From a checkpoint of a small mixture-of-experts model trained on Wikipedia: 24 experts in each of 8 layers.
Below are experts of layer 5 (counted from 0) of a mixture-of-experts language model. Rows are named router (the router's row for the expert), up (a neuron's input weights, with its number) and show model dimensions 128-159. Each number is 500 + 25 x the weight over its row's rms, rounded and kept within 0 to 999. Numbers have three digits each.
After each expert's rows: a language model's description of what the expert responds to. This comes from a sample of Wikipedia text that the model never trained on.

# expert 14
router:536514498491446468491478521490496487489470505465513514472506494463527467508500492528542486486503
up0:495481464489509515472496561458492518509511453518506474477505480532464510525493454524483515549480
up1:515527483454510470486508467526490509484490496529517471538500503499476456463477475485529527518501
up2:530481508505489504485486549512505494516487438499498450500460540524511501502510523463482538485499
up3:509475532520495495538512475524515497513439477498570512532453487481491523477473476487466530505514
up4:516494520512491506470513498503503462465500519476498469554494454526466522451444501484495488519572
up5:504502490474525463473488506515532525512522486493483493538484527462557515489485549523487538523495
up6:538502521505539527491552490520542531533478500465458486471483515476516481465487490516518476507480
up7:466520528508471436538517513499490521540524540496501522474489463533510502524469519483526521505500
up8:470522535509516457501494537508522467510506467492505547491495509539519469527553496507552503518465
up9:432521468534480450491471522475474492502445536490539470497519523517476497530482492521462512517486
up10:459441457518487502509480436509502524487476487485496532471477462510507493539508504468526496471479
up11:535494519482453502477483491481538533486495466471471505488499536517549504499515494467490438494496
up12:497546504508475455459510447473494467510508482529529477504461460520551485498512495512528457521471
up13:504502529466447464493504484488486518486493475467512500519468486526536476455474507507556489537506
up14:477493504478467460526436481475489510529433451475536469504507491519499537487538464474513464490491
up15:509541508470484506490496510484484506498461504489514507488494515479469531537476464509490549484464
up16:516466515492508518481464489554475495492504497501523505531442526529477473506491504492520490516492
up17:508529491509503509459483494522509515487522517526471487489490550496478498537507494559443510462467
up18:495496515471487518527488514525554464501433528524483495489483493518532545491473454494485464562499
up19:519539464529492497560535504494510476484488482501490506463447531501495499459484501479503484503501
up20:537468545487487498493536509480496497535465515504500510517472485514484454534440500495485482460480
up21:533485517512500509487511495464510465511444462489506497519520490496487516444522516487470520547496
up22:547515499470518479454491506482503496478493531519531528497482475489500531549510531510487464497506
up23:487468541479460563516488456510505540464511502482498533473483483545465491535503503507531501496461
up24:544460505488495502507444477520539506527523487477481491505515492491483500479452505508465500514510
up25:507490451485478497513512504481511528499483513516511490498505488496536529515509517479517455533467
up26:508493550471482485439493539462505512535475492517513511472529466515493477487465544477510467475530
up27:504524508498515478532505448485496473464475516513478419530485511487521480530479505498507485512475
Description: Nouns after articles

# expert 12
router:455492524472463456525524527538513485504519516475556486486540462494492545547497482463497540484504
up0:496484520494532501460461528490509473541516495505535470491495502470499526510481495497493483446495
up1:517491476471521491535493452510471497511521473473511559479506503540490530487475536487491553489476
up2:462504531490497466551502514495530570479515480505496528501503497515525542535484527501487483489484
up3:447487465518531484496502521481498447512475532524539506550507480502454505488513492496469460491462
up4:525479526504558485481451481506478481495483559522507526471480477485468556537513531523524487457491
up5:495478468506493477541502487514483476491458530495551504488511483501503470507497488511453534513501
up6:519500476459523521470486485466506488481499524429510494520511520535466507507476496498521514402473
up7:472523470521529445488518516515539498477510491511498499469551493495465538509486521471477497528481
up8:516505513536507539502524537491492425488525487517518531505515486506548480507513521512449513467504
up9:505509481549455477500526499493502427483528507479480517495476516476488513527500493513482513542477
up10:470496490494525504523495519494511559504519511548482527536499566513519448423501506481489532479522
up11:479487509493551463540558511511496537499477456460505522514511539516470546537496509497498468499496
up12:506500486455488475481489524527477455492497474456437507509516538484563483531504488511522482524481
up13:454470507468489513503531502498500519494471494513537527471470524535521514527527508489508466513477
up14:497499500484467491506477487508484539522513555525549503432494504513507526518511495494495503534507
up15:508471509516499498521533512500478491503538508503489475468513484529453532518535509530527558493562
up16:507512546484464524453523453435572506520501500504494513470535491471490467498526469527473514508524
up17:460488479510483503526507522512471519483486509504454472521508510520467539569531480535521506490457
up18:524479500499499491510475480543480535482518479515505481504513512470511511538515509486440473517447
up19:463512496536532499451493473511480505507511475467508504438468550535509520489489440482512486480495
up20:514552479480518474496515490495495493458518512502462520494502462477479537446496544497524497509487
up21:496460475479516517510506531505535505472477433490498487503471478486439517532468502520471467511518
up22:528532496493504542523481497544507510481485513523512511562471498486477495525511517477472478509491
up23:511476529488533578481504502485482489456525521463523472484523496480486550503506512505517559556515
up24:518482545453543494538455486482504511482472473478491503500491515500469521483495499500511483508511
up25:510518483533489464529516488511522512499485506471492475551509462495520514530484489489483577497521
up26:481521528493507542468521468503511489508474501454538481503462492504522531535494436455474486445518
up27:537483479493533514529519532470518516467457527501449518465493485509481534530495494515491511511496
Description: Institution name words

# expert 23
router:478436516489552511539501448521512527455521527530492504511522547444493469452472499467476514450471
up0:466473478487522472515481508485444510505495467483507482489436499526505463472493532493507475514506
up1:529500504489498495509509540516520519490529470508462508486470500492494490492506515538476489479513
up2:543501499493474527467509454528527501504512496526484491473509506478496446487466531463504487485482
up3:454425526488526449526485533479512509433497498494498537476496481473463544502510468472512473451500
up4:520493471534534522517512493530520508506480508531481495481521507491528495485500439492519494498467
up5:508501481469516542515508489507497477504540507510492491512468467463505541526507503508485494455551
up6:512492500459502480535523471532527485487553513517518512509500505460495474493455512501511499508500
up7:546504476538491484529484492522486489462491517522518480484468536475474532460545530500508522518481
up8:484471459523544470488484498519515505546495452488502518476521512464518474486516502488491478513461
up9:524501494508497472497500508499465525494493512470531544468488527500475503429434516514516516517485
up10:489482486524487518486467504497516456489508512495509485496462534486499512476502475476510487483509
up11:485496487502501464520503490476498527526491512546568495495492495528472481484527516466492502504507
up12:504500492464506484516527526496519538459503493503476495453542557501507514496442521504478511483523
up13:498494551489514519519465460481516521521516502474530528481500509488439491465489478480481538476459
up14:514475501499493477534513461508528508486556530559503498496519511447505507488465463500477543518492
up15:507493482486477484515529468525463511482514464471509519536502492496503560491481483515481549552503
up16:554506537441540519526476483448478493489531502473499472507466515482509489498446494509494519491471
up17:554500459456502548524551537478558526486504521525514482485515463492496502481491502495507528486482
up18:456541477501535540472531494477469516477503521502499486523493532485509470519513505480467534493511
up19:534532509465532521511489507512538482469481464508472469450492526525509499518511498459509449486481
up20:509487524521479493485503546490494514500509500510523483515481534501484464504512523453507478493494
up21:502490539544520490551470530517516473489515476558520508433544477548490500505405530499511476462499
up22:509506526491472508549530482543539510531509489454472500514513503502494528506460483492473479544502
up23:458556522473479486536453489509520525453537483492518482502510491528509554479472496473500510523511
up24:521492486467471496519505511497503505466496484555523465495489527523464482540539490468500488540505
up25:476470475512546474527537486501492506524526514448488524478503495483503480475470555506475525521458
up26:478545488534544507489500521494509510520557523491476465506466491486493506515464539463547520503482
up27:471507516474496498467478510506563537458500494456475522510522480509493537507486505461457522522487
Description: Inner syllables, pronouns

# expert 8
router:484553485543529506478507529490568484495455492512477499491455517516503502517507494526465500504486
up0:501535474459507474480505494482538514491491520496495481523525496509494496536526528496470485481565
up1:497514488531497521475525526512478490490477486480501533516494505524475514498499492514519470506523
up2:551527504464531533479481526476510535504504529468518512498481516514539507481510504529520502513486
up3:468511536493487541475526493518494485536532472505520515507490487488504511534532480505452483465473
up4:482502496538533501485489476537527518519506549502519494513499480509564469514475507502483442509511
up5:535467497475482543500517496538560474489484462498484524497498495505474503477487497486476513542524
up6:511556494489472474478497554487485518511474492534486453483506457520515513479483503504467511507485
up7:516508532508509517493507537475542456477485460545461522468480510532494501500485512507505493479478
up8:536520479484497490503530495487494507443517453481484481485476472473481453513513505487471529523451
up9:501521501475472475527480486477538478527456490532523488512495535501479469527460504521497495571475
up10:422508478495528485491512532475510496509525461500533487479524436506495469490485485510475478504447
up11:513475492494546454490517522534481501507449485523492533518514506542511472506542484486521505523505
up12:522518481447493487550529494475510525502461487471485531515479482555478484513462508478469516487513
up13:476466467472487501536465528464509497518460518479460483507429495517538507490514548477497531466479
up14:478501499508488465508535532500481543482451534496503483455498462501461532558495492500459514542509
up15:508458521536537507520492517515530521487488478490478534523480526513534534485505509501461527544508
up16:479483495512507490508505480485474540460487437508512483495474488504480509486529504484485503510450
up17:505487482508508474486535534506505505458443489480497474540455511532525553528504485493465516460523
up18:516492489460506553502475485475506516546529494499510522539488521499490520508430553540520482499485
up19:513506470526475498495496554501505467526483518544487476520495502535475488519518517487510490503538
up20:497499467499526481522521494546504504530473480511513520490492479507482484526493540516519498537466
up21:508500534495540493480480507440500498494492496495492517508468507529485515520475503540491513500495
up22:529494539508513498491532479493483482468516486492505486478504500489543458527484512515519477492483
up23:537485490521516479478486494497524478503486487509471526500506452519471508514519537513512460527506
up24:488531471485514549499490549477526507532470500549524515486470498526466495514566513478511535491492
up25:503512557491516480525531511511530476496470471475464501514469522481513502509487509496478454465502
up26:525531504492472497515536525447506475488479506530448497482470517550498493491523494518488497491490
up27:501517466562544468479504532534508469468479506459481452513461500540480540507508458524514511490490
Description: Mid-word pieces

# expert 11
router:528492513501503487493506428468463528512546523515460527509496542527518474472501465518519467543482
up0:493459524502510511480480458463523485525476530526457539538481490505500494545535479543513454464491
up1:493488543540489502501537509515518496488495439520499449484438516490491511511488478506512529487511
up2:510459525536485487487540475473501490503470527488498503541502522506489490509485463511474477475554
up3:505480488518506507483471484484499470525515521506486478585533504476526474467482523499492477484524
up4:520498514524489520485449476481508466529457511501478521500452459503498478549511495494490514467491
up5:470501492534516522498549506495499487535498494504483503483500514515485499486517484566483479484492
up6:515493524481496468491515472494482418504510533479530545510544485506510508545501497486520507487517
up7:411531516535534518550541520514491512499507509501489504474487502485470539503519497510480478527487
up8:498488528502518448530502475505461503489503512535509520535499538514480486491545538495523501503469
up9:489508485474508521505495565475511464486519536503531466511497511513468437479505471532499527462528
up10:473513526484493524536461509527494469477497468515505527519496516552503485479524526500530506498483
up11:477485509477495522485521505455477519474480485458521493526498495525497512495510466496493479463485
up12:533446451531492497470497503501463486509481483509497448495522498488536512509495504556522517505484
up13:526483524493494529492541470454526474533471515504514511503525498499489549493530492487458516487474
up14:468506506525502527506473520510532489506490498512476468482496489532507513523499499507474462492475
up15:514503532580509534507471509490479534474500484498521505522484509534467513447506514507507520541490
up16:470546529441538550478516495496473488528504463489493489484490508507486507535493513503510464477517
up17:507460551475474515476507511460481480528462481516484497497473510510529532513498497497494476474500
up18:475480478453518525526542457550455486482497499503515467473521458477476531487510526526499508487485
up19:526477470481520476493525441455490505500507521559513485520515533498506456526510509460521452478473
up20:494483487501484522484497494471524524509489501517489461521460497486533482522494520516552465481530
up21:486489501498496481427491482496471482508510534502499509476493492518492514535540480532481488482498
up22:474503451498457472497510496536445473470513492527509510480498496537503485474470486490519483532481
up23:498536511539498508519440469510485490467505478497516496504501472529485553529497482482477467485513
up24:535513512523539541525460506539504519507496477517510516511512460501480462475466511506498534509527
up25:503440487514464472491477517558518528491517486511538519526520508464500505497526515516536475497482
up26:467499511542503530487501493557497531483503521486528483483516493503486536509538526484470493491486
up27:480505522500490503519491534525484468497465492493485494479518512519515501528531503502473505470500
Description: Table cell separators

# expert 15
router:480524435497511549508479456533496515496469511542493498521523489513517465503478502499535544481528
up0:497496489507492535465502495494477538555551479542511482515554518513502500446509494464509488514519
up1:536536480517470473490484479526461492521501535552493499521464534532454499493533485489458502465485
up2:429510504548479539475510472479529501517484496512517465495483515501486525534487526468482515494531
up3:436509525508517516491512486506511508521490497506485495540500475485505495540472492464476520497499
up4:555545502485545528491460462483512514487495477532502508488501536518493435484497485494523455512519
up5:486556520449461513493514500489456540489507510536485510525512487516477494538473541478470464481474
up6:502497493437487492524524495484531506529549485505536528515498468515514490486501487466499560503528
up7:492504498509463489504557516463514484506508535454503512529505512500490519519491524504510514483497
up8:505501468509478455500448540504485483551492508516517452485508483531537480496516471461475514491495
up9:506531479481533509501467477485512525509511493516527455501545506560460509523516462504482484473478
up10:443510480493493490523464501457465485491501508533494471494483537499515541491491512516487536462500
up11:533467466519503463488497503521532456496478468567471469483473498474503499531459547501470544523506
up12:487441492504518497508532502473511500510505504511481523475497555493527499520514499465508527517515
up13:521493501547469559489468489509533471505517527491524506475477472520499533537485534463509521466480
up14:501480511510496489498481496456486465451483494511490503483465464493454516440472495498534504512432
up15:511484513460499488486563474541519455483481481524517471528471513470514497490469500471491536486462
up16:493489501535518473498493512506499454502472487512476468514438504506540481543504500501512503472465
up17:473466478465472480500558469539494543507482532491529506489508499484500483500474518455482500517468
up18:499492496466526491503513495484533463486516517511533474473462514461500473509476489527489509464505
up19:543512475476503483491551488487492518485549477486538474514493555507503523529523459494515528544539
up20:510548504497462469499523519542531498508457504508537457486513553515480487497484494489513531488507
up21:545465489489490528449501501536504500474517500519500487523489491502486538512480486480530468520475
up22:496502482524523466510510510525525546503489509528474459504450513551511487511495512478483516519510
up23:517493528507484508466513540478469482530537460501478506510524440482523515534490533475489467513502
up24:503489531522417492549466483469507479500499533542492478548498485503498506483504510480539512488487
up25:495511545492491519505514506500530501499530478484482479475514504506521484485516498495510478456496
up26:551508526477492465501469542515486499504492524520462502505532486491506509431475498557492470511515
up27:478481521452470501496470558484509547509527508498480489476477517488474501524486471537455509504512
Description: Mid-name syllables

# expert 10
router:482476478485530500484529509494526500471543501508492500484485527514445522540486467490490521484548
up0:494516435493550500520481500455487496529495482498537500507518502505430530475516499476459474495505
up1:496506471497506521466530509475500504470468506458439476562497522501459501501552518473480489488515
up2:532533545516485490467498482501448514499495500488491522494548484479519487512506493503493526541477
up3:481446506468479528490455549497543514495505551493503518508536531523491515519480534466484504510461
up4:529498495503507503501514505502508529503502473510513476496541456515486491470506514517482520485490
up5:468493507494497480459493498467488521512526514477484509514517525471481525497492514492481480505485
up6:471459481443495516533498524508507499494485530542498530535499496442509490509546547492490521486496
up7:503500541536467489502533531521446504506506518517497471498520485567501506518538499493513490533438
up8:513478506498445501471484490536549456457510476489507498521510453510484453549534516473502546490513
up9:495527512508526476484500517541571504509522476541492526472508508499492552507529470531504447481530
up10:538478482503501490464509463491494548501520541490501464487480516502480506503458453458499488507574
up11:527510470485493487513485537490475505481503458505468487519465479540482532524470522505518465478509
up12:506523513527469521505549525462470462532552479558509515527495507508466517542512506519495443491525
up13:522509500458489511521469528476545493512512519510466495474513514527467432538530528550529506503508
up14:551467504467505477449528506469494487494490535488479453514414498500487531514507471466494531515558
up15:558533509460483502488480496502488474553530476497488533507465497521494536507505540477473492521479
up16:472500454502525495470504500519513477475537522496576438493494494503486470532490507517545494508506
up17:537479582508496508497541484509464518489505525522523504507544478515485501493491508484503528501472
up18:489493484499554478486524486473510490489458492514517518523493499487533511513485539482521507503472
up19:498502507481501508481492485439549522514513523471464493524443496474456502504472468528480448450500
up20:492511516480452491518487551524478514494501531535507514513500507473460528491514490506453515492518
up21:484513524535487477528509490521448476478535477494515495548505509501435513476513504482501550502476
up22:483494500527522507472501475496530518478463527478512480493480455461448507486507548467503516516521
up23:485487498504530505498550488502497479497493492500520483517473501481515495530461521486527465515482
up24:499495518487488484455499490505535508508465520511480506496522537512459448571487513423473497473500
up25:509492478489500479547488487472524571528505485521477494503509519534478505449530468461517471511512
up26:529521505516515528448545480505522540548432484478522516511521526508490502492454520506491489474490
up27:444512503487511521465541523479516519464491541494510478507482471500514463533505510486502511554507
Description: Word-start fragments

# expert 1
router:482522522560429497539556471525477470500527487496503498479472553494508517505534476535510513502525
up0:468477526472513493502521554462469481496498490482478463467494515504543516522425511473541500464473
up1:527519513500507533486507502493494483511492508464506514504455529499508481476477487489463515511497
up2:507523516515516509499510538465519465488501496515502521477584463502494521519508471509480483504533
up3:518506500499526503501490523433497516482429535492508512486531481512459499523539507470498500497484
up4:463533484479470498495452511481491481461500558443505495468467495499487540484504541494434467523496
up5:508496532485488520486485524463492490496508488570474478498547445488482480485488533484502524480479
up6:477477498476431531523539521507479514539507455491471490497460524520513513509464512504486526531535
up7:550469491516547500475515486500488524555508448459471503505491524487475471507517507461515507492496
up8:520493518519530445528493521509489505490473489487471501488488490501487508565476462520525482504479
up9:495501440430520496514474521519536522479473470505468484483505493533518438497523531496486507467474
up10:482483488506522488524487412497528507503590519502479527511495505467537508552539517488507499556497
up11:493483508482476468474560534523480502502511479506504495480492520494512555467512457525484503502468
up12:476491531451516489475467455488487500506500497480487492494521485489468496496487475505497533530518
up13:521538473472489523480531520489471475481474481488476521492512491512510500508528486491494499502484
up14:460532477510531558464432510443457503492488560495514458515487469462491522497497471514483511482494
up15:505478503506492508496515482538479509522470542497508472543495489467559526523515496491492543476478
up16:463469536526529461502511471516565521507471484506519496531508514464455517524462489513509516501512
up17:501499496508482512474484504495491476545481497507452474503537498517450494514540459482531481507520
up18:504490487514453449547483493550477525478498477484534559537484482492502504531493484525493441514512
up19:492528466482491513537510511503513496489478484534524482445536470513498511485508502510497536528448
up20:490533471519471472548479494523519507495495535472488503462554502479494455496466518492485477524498
up21:503506524520486487497504478511517448464545525478560477511544505501520481509462437498474483474535
up22:501549473509519506456499539475465501472450521497489488522478558505503522499498523510514494525446
up23:514508470545505505476511555497505504532496481487463521463457508458542524478510521497511491499485
up24:487455463505539532489514527460434471497491543507527456515531493449499471500499486482491490458460
up25:468484534508475508516505508526497553465559478535492512478516494564498493532475498496513481537507
up26:562476518498459539513498449494509470487480506464461506509530533451516493490504481498455496475521
up27:466538482522485528543497464511497501474497493487488511482470503514490558530496474481481546468504
Description: Commas and conjunctions

# expert 0
router:510496488523449497495474486482503486513473495492470512527515498464539507554537504469476495464508
up0:551534502479505498511483482464544488479466502507485501530489528469493501506481539466511493507482
up1:465494499500466508510540498518470542488468512456526491504521532482466506481534495485517517493474
up2:520505511490492525505513467540529501483496453498448516512497463510521505540490512505477452507470
up3:477490509539523479551514463535497527497466464473504497502516473541504508498492526469512474510502
up4:509504479503503512484490525501471495525465541529548470510514507502509500510512476485525466468476
up5:487475496482505471518512524510477527477524511510512546501501467485524473510494479498466463517523
up6:484535458478534551488519508528430436511473515484496497470500501539497479484525496479481496517476
up7:543484482480494484504502482532487507465476479529521517491486483496508557469482522486490460498478
up8:494528471480436511495502529534507493497582454529483514473499509508509491557494531514536505476492
up9:493499494507535519500481466489505473524461507460537492474495521499502496525528525474492487535484
up10:488485517498545496470518460514493501505503506535469479488500469492519516515486483475450528506465
up11:457456504462513515488449526487517467536520490487500507467511521500482476576500513534518521485486
up12:520490500529497454570543515479495514461512474496472504547498491478501511580542485480501523501474
up13:496513466538536478516502574448491519487473508502520468515462491523476467508479503486543525516491
up14:492468490490536468526491488486500485476485477512517481497491490473537490483506542523480526519493
up15:515508480537538490552454501508490487492494512524528453481537463496508491520491478476489494521517
up16:509493484510503493522454487514459510490501529463506529531490455471503549483488530464532481479485
up17:538467519504532460517491534484511512493472524440477508525486469475510481487499474474479524471517
up18:518502522452526481467494512473534487514450526509535510476492479517524490482523483435495518478477
up19:523490475519512480486458470468454485467475478487508459531497520533518517541490470518478476508546
up20:507493509490510496472502507482483487487481484533519471515490474456526507458505467520527553481541
up21:510492466519496447494550491502494468498537464515485529554528514490528526549502485513530537509546
up22:493489501511485494509506511426516555550453520461495487465480497523515476482516516488480501506495
up23:497531497507539496482470509511469458534480513524529482552527537467477516546506505496530455520509
up24:504490499510531506454509538483517510548508515501548516491516482492547418506539458492497505472502
up25:487497510520469502501525508465498456485533481514498456505477515505481475524470557497502498461546
up26:487507557476462456505520524497503523523469459502514474526495516496462579505501522510471498516488
up27:515519499537541507461503466449459472460538484501523504447456481495520545497454476493492509508503
Description: Role and topic nouns

# expert 6
router:462477545484521470504508441474507475493495452518489519498471485464544501505468473527487518493503
up0:518514537473469489499492479528512510478492503510481544477490529506521503475448495488486525463480
up1:523509403446546475484469461498487539493473515515486509517538465484496529504494480509478463536494
up2:539504520457518534497483517532450505457514478523506507510489429538463553544498495530518478552504
up3:483487516491539488506512480437505474502491471474472534518482487519533494478495505480508494505504
up4:464509515505504517498486497547492507523516521514509508492524528505477472519515492492526519510494
up5:512490487493513480469498504469452530515452579505540485467561507472453449524482505490532489487520
up6:530481470500530540447518495504467527534501497498504535501492518484463526512508528452470533489500
up7:484499506460472500482457487496494530482439492518515504502504529421506516449481536504493490537513
up8:438527499415499459504498481471510541495481507500505469484513477464468487508527523483538502494488
up9:520500464559462523489504542526533503524463507476447532519512489510522489520533539493530476486482
up10:480488514524450461499490486497475504500520512480475482488525558477466485521524543502491491503453
up11:485476498529521511505486502513482511534514478506526502479497425523515504512508503500488490488513
up12:530489501524454505530486481498491518473514501502486516539475482494523527533517510540486525471479
up13:468504463527506460507512488489488470515486474508501454513469552501507514459489503506477498497533
up14:501487502494542524479504497496500485531537494490527527496501488492479515510526467510503543533518
up15:493492529486488439512486506510493504523503521458532489478512467506520467448487506472519467506499
up16:497490455482541534495489510509530477509500476517464530471510530511441499528491496503519482521504
up17:497493504487519524507499472444511458514565475486471490459461478502466483537496482483516477485541
up18:520507456507493495512500504497456487494530494485526535483509450456479510482492495532508532473467
up19:512516487507504512504503462508521482504495539440508527489532513493468496504481482511491435460471
up20:535535469527518513543496481495532499530454542530505501511528452464464456517498477496504489474524
up21:498505544484532509466529438493515530519481544500475498475534459513487494495493485506511526518475
up22:506506462525486504512488508494497525494499513515500496527482475512452483486505489475542500500481
up23:522510461513533478516498501514466504495467530501527477508514506468485470478481529465509507476467
up24:497527463496522514450531523464481517520487489498488472466501466494512516532465509548525515529494
up25:524490483497470478484515481529483498491523524485539525504497514523505494510514497503468512511503
up26:511503498478521529508540480537488468495536523507508522453495477542487462498520488489522507486502
up27:492477485493513443523471494530492461539532527564515474535502495518498477526489496487528509466487
Description: Digits in numbers

# expert 5
router:534497538488525532536489517479475482511498454494542500491467518492472532498479528504494554456477
up0:517453479526529499470518512450487531519463519500512485477493508506506540526490478490533450499508
up1:511479474502499540499516451500475494493490488487524495519483512459513502496468507467533524481518
up2:470464504456510542481492464470561541488488478532532493461474467484527499524486470499489514503502
up3:457529465486503514509478500500544525511493478468513515470521475485501482489495515492430566455487
up4:534466527521489458489476533508484491522467569486473474484485509483473503475464472466475469496492
up5:510496513517483477529482496517506473456487514493532485506528513571493535485466498524506504490432
up6:518477474474517522485520529526475487473490483515453468503498498494528522592493493506507453468481
up7:518479453529457516536508500481512511519504457542539492454528481498453480510513481529521483507500
up8:508463500492526481522492477514467514501528534495491460513495563526538494495510510508483455492484
up9:493476457511506475502457479468517474538469502556483514517519508509452503507453517508457464482493
up10:555498531451503453465538486471457558500467481566483484497482518512529501502516520482515493488484
up11:534492532512491508516537524478540551525498482518529516514498509457450531541464533504481498470480
up12:488506520544514466509533474472473459499506463481561522489487507573485512519454527544535455508472
up13:514510441486486499483502495527518462475507529513545488521489490503492493515502513528516527507470
up14:478482432504544538513485517512484517473470481504500482489460506459488518542478511472481520464464
up15:526453499449467492454488503498515500511494484513517501515494500539475524495489542490495512500511
up16:527462496511568526508486534496534532532487515470488455464469499478492501484508466516483504464485
up17:447475469477475466498482506525511476508508468456455512509491489475517487544463512525485511509547
up18:548499504445468516518517479502499499513475466490459491500492537492506518541507498516519470504498
up19:469473500487520524507478446531523473487496465461518505476502493520505460501500472531516486525495
up20:499532517482538515501521475521500492534482492491542507522500504512476488457466482463474445501529
up21:454494502477516463497506484493497523477484535516535494525499514472522479498483517546450542512450
up22:553511478504481481507509513487474471486494512489499507504477526496498520445505505465477496504480
up23:493508479547489477481481464498443514492488495524493517500549542500495506502519501481550528507523
up24:517502492560479523558534477478508478493470487531547475485483468484490487486485537508441539505449
up25:516492458521500518470551493481495546501495498472494490523489515511493493481527511511461469489513
up26:477496529509510539544466466484479538495508505534512534555497488528475436494459545504564489536489
up27:515497508508498527529520528530497479472511452477518473493494460525490481490510531479477530523477
Description: Prepositions and articles

# expert 20
router:556526495529499498467478439503513504493465530482475496505480480519544541528528529490483454502531
up0:435505485520465473514487472530498505518484524516501506470542477501496451548478522469459495513461
up1:520560487483514488496487502482507525504509508486468476485503493484513538503545515471499490504461
up2:507525481443493501541493489520515480553510481501509503557515492486467467499499508499516519471522
up3:529481473476505506502539476549518483458506504460500473512490533502485480504488490525488461527517
up4:510492492441539515534464512511467481514511532480509514540481504502493508511508518514554514472570
up5:475501458518490472517498542509501472486512507467524499504500477567448494490496427505496497509502
up6:473523484508529446541500492500526504509492498513563509505487554530459474511499492471497469467520
up7:496493502493511481453490523485501496538463505448500526491520535509493473497473511563532515498472
up8:529487501539501505484500499551468491562513519546497490450467540502502516472522466494498504492479
up9:493465493480497517510504487463507487474497483498475518532514546529477526505496506512509541469504
up10:500505511491516479474507524495525460500446538513513454511467545522517458486506501451495505524535
up11:466524489508493503496518493521482518476480528500523500504481491533502465484469528498523470476504
up12:520530557532550515509530498518470496505504529494529458505486488534462455467477450488498475531494
up13:521485483555455525541464484482488518502504497512479502480476462488443516478473501479487505515508
up14:514529531541498456536539529514512486483493523527506524517529466524509476536483491489492482477476
up15:496489521483509506493494468511506447488547537475510490491507518524482509501428479520516498513461
up16:506514506507504503520506509520506511493488512542505448511505509515504524505521478446504479469529
up17:475528465514492472457443449522495517488478514497546535500493496509481536523481475506477492495506
up18:523518513453478537511440511478460546497482522513535473490500487492457485506504538499459510536505
up19:489463421499477511478518504494480476476514541494516436491516534520506485566509463508484478490471
up20:482476487486494522471517505518491509509504492474488464467466494506500516470507496455520465578465
up21:548496462502536502514470467523526514471513548501541521532502526496495462514507491498499517492478
up22:522534510535480568475561473496488498472565472489519540503482502484484539482502489547530501486434
up23:531527551550532511526518516528519478560456532496521490532547486535473494478500500496500455456513
up24:452459474502504487513482536471551449505503512521514478452474466467476542500463565513500512504515
up25:522487490498487458480502511489490489503496545481487498464533540500505484523508494458514473535544
up26:486500540528522514519516469499529471472445479500488502492493527491520479503501489512545475516458
up27:514472548483490521492466478564477490496511453482464524475527512489488521541481526485487522504506
Description: Plural s endings